Experts of a small language model.
Size: 11 layers, width 320, vocabulary 8192, 159M parameters.
Experts: 64 experts in each of 10 layers, 224 clamped SwiGLU neurons an expert, a softmax router.
Below are experts of layer 7 (counted from 0) of a mixture-of-experts language model. Rows are named router (the router's row for the expert) and show model dimensions 128-191. Each number is 128 + 32 x the weight over its row's rms, rounded and kept within 0 to 255.
After each expert's rows: "comes before" lists some tokens at least twice as common just after its tokens as in all text. This comes from a sample of Wikipedia text that the model never trained on. Tokens count by the router's weight.

# expert 32
router [108 126  95 188 121 112 144 143 182 147 131 113 115  95  50  98 133 165 161 102 114 118 134 179 114 113 164 115 165 110 165 169 169 148 153 149 163 133 125 130 163  97 130 110 123  93 184 147 108  96 192 120 162 140 119 166 160 149 151 125 142 130 112 127]
comes before: " the", " be", " a", " his", " their", " have"

# expert 58
router [161 143 160 145 112  86 209 165 141 100 114 161 115 140 115 111 146  93 108 142 134 126  98  82 148  61 160 158 153 162 159 187 142 154 166 122 165  68 122 125 178 175 130 144 152 151 108 145  96 154 146  98 136 151  72 104 159  98 137 141 150  99 115  57]
comes before: "d", "nt", "n", "r", "s", "ly"

# expert 45
router [174  97 122 112 125 171 138 113 134 118 105 123 142 121  96 138  71 152 150 146 178  95 123 169 147 166 127  63 123  63 134 120 124  95 157 169 149 144  99  90 119 146 158 156  83  92 119 144 105 136 184 128 143 163 114 157  64 143  88  98 160 147  68 114]
comes before: "-", "  ", " \"", " The", " ", " -"

# expert 11
router [154  95 122 156  63 131 208 182 159  70 133 132 111  64 142 138 118 109 121 186 158 161 155 137 179 136 176 107  64 133 156 149 135 137  79 145 175 125 192  91  88 111 136 200 179 177 104 169  74  94  96 120 102 111 122 166 109 110 112 131 119 103 124  87]
comes before: ".", ",", " of", " and", " in", " were"

# expert 15
router [109 114 103 134  89 124 141 145 134 115 166 131 222  81 112 131 148  92 119 158 168 140 124  94 124 158 169  93 104 120 158 151 164 152 113 125 154 134 172  69  94  97 114  89 142 142 120 141 127 186 116 121  94 116 178 109 176  98 115 177 108  50 156 134]
comes before: ",", ".", " |", "\n", " (", " in"

# expert 53
router [107 135  60 116 186 137 188 102 129 161 121 110 166 163 148 118 159  80  93 134 181 113 139  93 152  92 111  99 146 121 115 141 131 144 150 119 110 146 105 126 143 140  67 166 153 126 104  92  68 102  96 135 154 152 105  85  71 146 114 107 147 121  87 141]
comes before: " |", " 0", " 1", ";", " 2", " 3"

# expert 2
router [165  67 117 143 129  51 170 157 140  82 198 151 120  74 147 140 174 164 141 140  95 171 122 136 129 110 168 102 103  88 187 203 138 144 124 102 149 154 126 115  74 151 163 147 163 109 135 140 132 143 101 117 113 149 131 116 154  75 122 192 159  57 111 181]
comes before: " of", ",", ".", " and", " in", "\""

# expert 23
router [173  90 114 148 191 111 157 175 138 152 112 148  78 161 171 119 102 114 165 139  98 195 127 150 138 119 131 176 114 132  99 184 153 103  89  83  89 176 150 104 124 108 110 144 155 171 174  72 104 167 101 152 117 145  29  61 111  80 155 158 113 133 103 134]
comes before: "ing", "ed", "ion", "ment", "y", "e"

# expert 46
router [ 85 139 153 165 152 124 203 145 131  81 132 103 133 129 123 127 152 117 115 155 105 171 128 121 121  94 157  66 155  83 223 186 165 131 129 126 135 137 137 142  77 147  88 124 150 222 114  77 129  87  59 162  79  89  76 162 140 140 118 124 143 126 120 125]
comes before: " in", " to", " on", " by", ".", " at"

# expert 50
router [119  83 107 104 126 120  75 172 156 109 111 164 172 125  91 156 121 167 116 102 196 148 108 149  87 148 126 150 117 172 148 125 111 125 146 156  97 146  95 110 115  79 179  75 106  58 140 133  80 111 166 114 101 148 133 155 141  93 180 133  93 136 113 148]
comes before: " and", " which", " but", "000", " including", " who"

# expert 3
router [109  39  90 102 133  79 177 171 101 131 139 106 147 100  78 117 137 174 131  98  98 108 145 125  51 166  92 156 167  87  94  87 119 101 123 173  91 146 130 192 148 165 136 159 109 173 121 128 128 145 176  99 113 134 121 106 146 169 106 133  87 125 178 135]
comes before: " a", " first", " the", " an", " known", " most"

# expert 56
router [ 65  89  56 161 103  98 126 180 196 155 131 148  78 114 102 102 126 172 163 121 167 160 129 181 119  71 134  94 135 129 132 100 152 118 110 142 105 136 122 152 107 170 141  96  70  99  79 143  94 140 147 114 165 168 161 153 141 123 140 108 156 137 112 132]
comes before: " the", " a", " well", " an", " his", " least"

# expert 38
router [142  53 152  66 135 102  90  73 103  49 166 147 193  91 113 174 140 145 144 108 147  90 151 100 175 163 181 113 133  70 164 129  89 136 128  97 144 101 126  68  94 118 130  39  87  85 141 104 141 103  75  77 102 141 136 100 124 164 120 175  96 111 140 153]
comes before: ",", ")", "–", " |", ".", " century"

# expert 20
router [154 100 181 132  69  96 176 105 131  89 153 136  80 152 107 122 156 113 113 149 141 148 111  85 158 189 121 115 108 141 123 156 170 119 122  58 120 150 142 131  98 129 158 174 189 146 124  70 131  61 137 186 113  84  89 128 108 145 136  98  93 149 128 155]
comes before: "-", " by", " as", " to", " in", " with"

# expert 7
router [143 118 138 126 115 119 106  86 143 101 120 167 156 165 143 168 145 128 124  70 170 102 169 117 102 126 109 162 161 162 100 144 103 126 171 144 133 105  98  97  99  97 144 116 117 116 111 176 128 132 114  87  97 177  97 143 170  99 186 105 138 131  97 150]
comes before: "\n", "  ", "\n\n", " Notes", " Succeeded", " Ref"

# expert 10
router [125 130 140  99 137 114 159  90 122 118 146 115  79 105 140  91  63 133 134 152 132 143 100 161 133 141 173 121 176  98 141 113 140 164  93 154 142  46 130 182 106 149 118 135 114 130 103 101 101  72 139  71 138 112 103  53 116 124  68 128  79 125 139 139]
comes before: ")", " (", "born", "–", "19", "aged"

# expert 14
router [132 118  93  98 124 141 101 134 179 158 145 113 125  72 139 136 148 130 156  90 142 117 121 100 149 182 137 121 142 100 167 162  96 101 109  79  64 141 146 139 119 153 152  70 111 177 104 110 150 160 143 133 141 110 123  91 111 132  74 109 139 139 149 148]
comes before: ".", "ug", "ust", "ink", "ew", "um"

# expert 62
router [121  94 181 119 149  74 157 103 140 162 108 157 164  98 116 101  94 100 153 136  81 142 164 181  69 114 113 169 114 176 132 144 143  92 115 153  76  90 160 111 156  90 117 152 125  96 169 115 126 142  56 110 150 156 116  95 100 115 159 146 151 112 196 145]
comes before: "g", "al", "ation", "e", "ated", "ate"

# expert 35
router [105  98 116 102 120 124 114 146 106 105 133 128 120 148 116 149 115 145 112 134 102 134 208 110 157 159 151  94 142 104 122  65 159  89 155 103  97 114 129  98  98 116 101  52 102 109 125  81 173 102 113 170 160  84 123 164 108 158 149  88 156 169 130 153]
comes before: ".", "–", " |", ":", "/", "S"

# expert 54
router [122  94 142 139  89 110 170 151 175  94  87 142 107 121 117 149 164 124  85 173 156 164 117 187 108  71 152  82  39  78 176 148 157 140 106 102 166 109 164  92 105 163 130 161 163 155 117 117 162 160 114 119  98  94 163 109 176  97 161 228 131  72 146  69]
comes before: "s", " of", ".", ",", " is", " and"

# expert 59
router [126 117 142 140 110 171 146  98 137 134 182 127 140 145 100 177 143  96 151 192 102 165 148  68 108 171 110 157  75  77 143 118 172  92 183  94 163 130  79 160 177 139 169 130 101  70 103 113  77 141 116  92 160 115 140 145  80 106  98 117  78 186  97  82]
comes before: "-", " •", " UTC", " Coordinates", " Born", " Country"

# expert 47
router [163  94 200 115 127 124 118  79 107 149  98 182 154 174 134  87 147 106  91 104 169 125 132 173 115 105 108 145 148 187  62 111 146 161 187 132  78  86  92 131 147 121 191 147 128 117 139 135 111 128 174 139 116 135 129 174  49 170 160  84 141 135 102 116]
comes before: "|", "  ", "-", " Total", " No", " Year"

# expert 8
router [119 124 102 114  91 111 182 162 132 116  94 134 112 179 151 161 136 177  94 115 166 137 192 137 115 120 140  77  73 126 183 107 126 145 135 157 166 100 111 118 106 144 145 127 168 133 118 145 119 175  89 148  96  96 127 129 161 117 182 208 118  70 103 114]
comes before: " of", "s", ",", ".", " in", "'"

# expert 13
router [ 90 124 117 167 171 111 161 155 199  84 107 106  90 134 146 146 166  90  59 176  81 144 118 109 137  92 140 118 129  90 147 161 181 128 120  95 121 123 143 154  70 168 102 147 141 140 143  55 154 101 117 103  83 117  84 182 151 178 156 124 128 168  84 167]
comes before: " to", "ly", " by", "ed", " in", " than"

# expert 39
router [160  79 115 178 144 113 132 108 167 177 111  85 106 100 159  95  73 163 168 111  97 109 159 108 150  67 149 152 109 181  82 192 123 138 131  92 182  89 145  94 151 113 138 161 110 118 111 148 152 127 139  68 113 150 151  93 151  89 170 102 169  79 147 183]
comes before: "ti", "t", "on", "ted", "l", "te"

# expert 22
router [131 110 113 170 171 146 150 109 140  83 165 163 166 144 149 180 128 168 153 114 135  64  61 187 158 183 184 167 178  94 174  85 105 180 128 164 135 132  97 148 111 141 169 107  70  97 147 136  85 152 127 129  91 142 108 168 145 138 115 107  95 158 139 151]
comes before: " the", " 18", " 17", " 185", "19", " 184"

# expert 40
router [157 145 178 130 152 143 149  84 121  99 126  83 157  97  71 147 111  55 171 147 130 203 139 201 133 171 123 111 144 150 184 118 122 183  99 104 151 184 103 110 131 134 179 166  99 165 123 154 153 123 138 123 145 133 133 109 116 114  68  92 121 157  82 150]
comes before: "\n", "\n\n", "=", "The", "In", "-"

# expert 34
router [116 148 104 185 118 133 167  71 131 119  93 112 134 140 176 102 136  84 121 150 112 190 131  86  68  79 187  79 125  59 168 149 168 143  94 172 159 102 118 131 157 163 105 106 112 130  96 110 104 196  86 131 118  68  75 155  86 126 148 168 139 116  98  89]
comes before: ":", " |", "\n", " by", "-", "–"

# expert 29
router [146 156 118 205 125 101 142  82 111 169  83 131 144  81 199 123 110 175 108 145 127 142 140  64 146 119 109 166 169 172  78 173 132 121 131  67 158 112 146 100 142 101 109 111 161 105 140 164 137 124 131  73 129 127 160  59 126  91 160  68 158 100 180 127]
comes before: "n", "r", "l", "e", "a", "s"

# expert 0
router [ 90 107 109 137 132 122 146 129 105 165 108 154 150  43 116 108 121 182  85  90 190 135 110  73 120 164 137 148 153  88  77 135 168 142 130 161  91 168 144 143 108  76 152  97 167 136 154  67 175 131 121 160 132 124 149 142 131 111 121 124 170 179 166 125]
comes before: " was", "'", ",", " had", " is", " and"

# expert 33
router [116 135 116  90 121 101 107  93  85 146 122 103 104  99 175 126 174 141 140 143 120 133 167 115 110  81 122 158 111 130 108 181 142  97  69  76 133 157 138 138 111 163  57  83 163 211 104  91 146 132  99 165  86 164  92  62  86 138 152 162 145 155 135  79]
comes before: "y", "er", "on", "e", "ey", "en"

# expert 21
router [114 103 126 136 112  92 124 197 141  80 121 162 169  55 138 121 111 170 129  65 161 102  99 159 133 159  94  93 120 103 121 101 105 150 133 137 191 152 109 154  50 174  85  94 121 116 128 113 115 159 138  94 173 124 135 144 171 115 120  98 130 192 159  69]
comes before: " the", " town", " city", " is", " a", " north"

# expert 1
router [133 109 111 100  95 100 112 140 113 127 104 114 155 119 152 141 158 141 101  38 164 139 143  80 138 119 104 140  97 175  67 154 120  95 165 138 154  51 140 159 123 138  86 139 141 198  80 177 168 200 113 151 104 153 151 127  94 101  97 144  83 147 157 111]
comes before: "s", "'", "\"", " Louis", "\n ", "udi"

# expert 31
router [101 126 162 148 189 166 170  99 123 110 107 122 155  94 162 116 110 111 129 116  99 134 138 138  72 133 121  71 148 101 150  88 123 152 145 191 110 135  79 191 128 141 158 128 123 173 137 114 121 107 220 111 147 162 134 135 109 182  88 106 125 196 113 101]
comes before: "=", " =", "See", " also", "History", " life"

# expert 57
router [153  82 132 180 119  91 151 120 167 134 157 118 128 119  89 105 181 104 142 192  86 191 107 137 165 107 118 126 129  84 166 150 153 154  76 102 120 148 170 116  97  76 132 179 141 145 117 132 128 106 121 133 115 135 112 182 155 124 127 112 123  92  89 141]
comes before: " the", " to", " a", " that", " in", " with"

# expert 43
router [140 124 126 173 127  75 143 161 171 132 148 101 157 100  90 142 180 128 172 140 138 170 124 148 131  79  58 117 157  77 174 124 137 158 120 108 109 180 154 146 140  62 126 134 138 129 110 130 138  94 115 126 120 131 116 170 146 134 118 112 117 104  90 126]
comes before: " the", " a", " his", " he", " her", " him"

# expert 44
router [145 109 132  96  67 116 126 209 102  92 156 104 181  92 101 155 127 110  94 122 149 168 161  77 143 185 119 156 118  96 148 116  84 114 136 163 125 136  98 108  86 117 147 100 140 148 112 152 123  88 126 103  87 112 158 167 154 107 128 148 145 150 155 110]
comes before: "\n\n", " The", " He", " In", "\n", " It"

# expert 63
router [ 96 113  78 144  74 207  95 172 122  77 123 148 140 106 203 171  99 169 130 110 103  63  89 106 123 109 138 106 133 106 102 144 100 149 108 166 103 101  85 150 161 138 123  85 106 120 117 172 146 171 167 146  77 124 130 191 137 177 127  72 132 180 125 125]
comes before: " the", "\"", " \"", " The", " You", " —"

# expert 51
router [134 115 144  65 153  91  94  65 145 142 181 152 171 101  80 118 100 142  73 118 134 110 148  76 149 158 154 144 172 113 140 124 123 143 146 115 107 127 155  81 133 146  70 112 133  72 130  66 126 135 100  96 168 121 175  72 106 132  91 196 134 158 139 160]
comes before: " |", "0", "′", "8", "5", "."